config.toml
num_hidden_layers = 9
hidden_size = 448
n_experts = 16
experts_per_token = 1
d_expert = 480
d_shared_expert = 0
hidden_act = "swiglu"
moe_layers = [0, 1, 2, 3, 4, 5, 6, 7, 8]
router_score = "softmax"
normalize_top_k = false
routed_scale = 1.0
balance_loss = 0.00328
balance_bias = false
router_noise = 0.1
init_std_router = 0.00645
lr_router = 0.000963
vocab_size = 8192
norm = "rmsnorm"
norm_eps = 1e-05
tie_word_embeddings = false
optimizer = "muon"
learning_rate = 0.00136
beta1 = 0.95
max_grad_norm = 1.0
batch_tokens = 65536
max_seq_len = 1024
train_tokens = 665000000
max_steps = 10148
dataset = "wikipedia_en"
Below are experts of layer 6 (counted from 0) of a mixture-of-experts language model. Rows are named router (the router's row for the expert) and show model dimensions 336-447. Each number is 500 + 40 x the weight over its row's rms, rounded and kept within 0 to 999. Numbers have three digits each.
After each expert's rows: "mostly gets" lists some tokens that are sent to it at least half of the time. This comes from a sample of Wikipedia text that the model never trained on.

# expert 11
router:473462443522448533413436494552491509470452494533439515550450456543471508582532439451512504582543516448423464506481480543510432527474477488434440518592492506507502462479490518415507478553493461516540467481421433425499558424462518539428511481466499514470508541487526475478470434544541430496429494443457516537537442476509469509522420560572
mostly gets: " Syria", " Catholic", "por", " Saint", " Egypt", " Arab"

# expert 8
router:478496519493492455494507469544465534435515558522502548528449527509573514442496528489426500488517500469549526520440463519484466508573460433520487505482542537515478494448495544501515521464442422555452521632540461489515491551440495421533509527507479508518506523481507493489511541469519540519447511463489476598571525485480500417443560483530
mostly gets: "  ", " Bh", " BRA", " Nicol", " ESP", " Marc"

# expert 13
router:532497472466495436489508505421534499516476479531530567480498564492493492527457543503489442457499461596477473487471486469510462438511561514494462517554496472568454459569513568494549522503437498468495562402470445529494567488496490535516503474463567505503516476517486498491500502497537467578462463501435500477449455532506505468543437547547
mostly gets: " JPL", " MPC", " Animalia", " water", " Phylum", " fish"

# expert 9
router:546490595574483463485515471526507487529472515435479533486512514498515500484487519444464470533483527468533480445484521597473543586527516536501492441426466517435452507497426467602523481542508520451565498487461582462522466515492519516495518531525524444513532568478540539497467444509485480481506510503438556482515555435564503534488481488471
mostly gets: " for", " with", " on", " from", " during", " into"

# expert 4
router:479521451514479540614523449479564513461556438525601545514433457450480489509479454482466502501541463520468571516488538444413437420492573557483498446574463529577557552485509576448492539506447480482445501560466511529518554493477483507451517453544484463526497512473477430478507526456554573478477518426551485476512557431477474524497563566541
mostly gets: "’", "'", " Best", " novel", " singer", " song"

# expert 1
router:507482471528476541513498539434474441464447525590456490516559529525473533494426529573522496554530479635496443514528499531473519474505453473553554524533523426506502517466541481498399459395516456511490447518491458556502524554512435498490464478509509491524493439517467519521504444460520411536492510480453532496516513511460484544498637521498
mostly gets: " James", " John", " Michael", " William", " Smith", " Scott"

# expert 15
router:529528613462438448520555513522470491473501521543465444528545524489461515469483537454497478518476502489450442504508547515543540484505446471543538480491467525506530469493478508577466498438517417421432467517403513546480547577532484568523453533435450426527470468512558511522438515504459581487525525449553477522455474492506534502457509431471
mostly gets: "|", " |", " Born", " January", " •", " April"

# expert 10
router:448481517514496505533447569521474429575511529496466425557561482520451499480475542545509503490512550555476523468452562503498567502394529481501490479486466542558517527484462470456436458480609508522473470528574472482527460529512465468545470545479483494482462487493405458423504537514468541478525473534459482468477522520550426479443445472538
mostly gets: " the", " The", "The", " its", " a", " his"

# expert 2
router:593538481505569451453527450538554483637457522546494527425479411557489502526536524453507472594479509497566545459469508473460472534551484509486515440529499529447489499509500480492538457546481543510500562524573586528492417506487501449482524535543482586492589505516521512507458520513552477491512545533488542429552474543466561451531476425496
mostly gets: " that", " which", " have", " it", " they", " where"

# expert 6
router:521452479469570520476519547494468497430547466551496513522505505543485531461532483527515525442501468479532531504443488546508511469577540546495571560533554458374507519498553470531481544535495590506541533430504505531492501510556529437473551501394503536452536523546484472520498554534469541453519418587473466440486561475548465414508451521461
mostly gets: " years", " government", " public", " military", " part", " political"

# expert 5
router:450519476386501515489517523546551538491484557453599522499511523434545540525552553460531536473441513496565523576572482477547525548448518539532518534499586476465500516552601496472523520471518493504455560499527472476463430535608490552448546513494503535514490458530420539498512531477453509503487520532559473489490491505501541561497487573450
mostly gets: "=", "ti", "si", "enti", "Career", "zi"

# expert 0
router:381468565443476478468443507465473477538512530472497488527467538474487502484458474571567432547502460539441486462498524500506410468510546408524472469517493484491500504553421453552484486525527420496558451410501450488490484483522520453599486466514502452550481418509517511509480477556546500479442483478528441460462427597468479539472488456494
mostly gets: "″", "′", " +", " −", " .", "."

# expert 3
router:509526528579498531566459550468465481561582483481504490484437511477454426477544506523520525462378484446529519504540522469490575441507501572456507536452526529527462486533485521532516504511507498584406425508497513456541548460414511478543516548578542487475475523498541521443551471481515518487556519525527542575459516526496538538492495578491
mostly gets: " 6", " 2", " 7", " 8", " 4", " 3"

# expert 14
router:502518499521512519558521489497509566458466462465463459460547480489529515446453438505501497416536557462488410476500443492539544519464496500521412451427481441520476493430567481485515522532479610479555525491537571431481499499487524554531409474499407506442463535437466533584462529492464545516603486479518555540458492520467536478511499375497
mostly gets: "j", "k", "u", "z", "ad", "ie"

# expert 7
router:528481476560461592452468483439479544489447441508440530449610519549498471522499490587512518484481524498506496525502533465556526491457457436521539508475519465502510518530424471522486509468571524497513463520565451597468519484506515501542475494550552502470489473574548499545563507472455405555561544524552503491456572514521516535498503467477
mostly gets: ")", "}", " Award", "%", " \\", " Championships"

# expert 12
router:555506473490553458470542496512476470474570531444528491518486497476570454504513479507494576483502454469456565533531500456505456527567456525482559570420435531492558517472528483468531530470518504468546526440435539489511502458506521508474511440424522506575425472486528474438528468495460485483429511507499456453537446487458453525532516496475
mostly gets: " \"", " (", " un", " dis", "\n", " pro"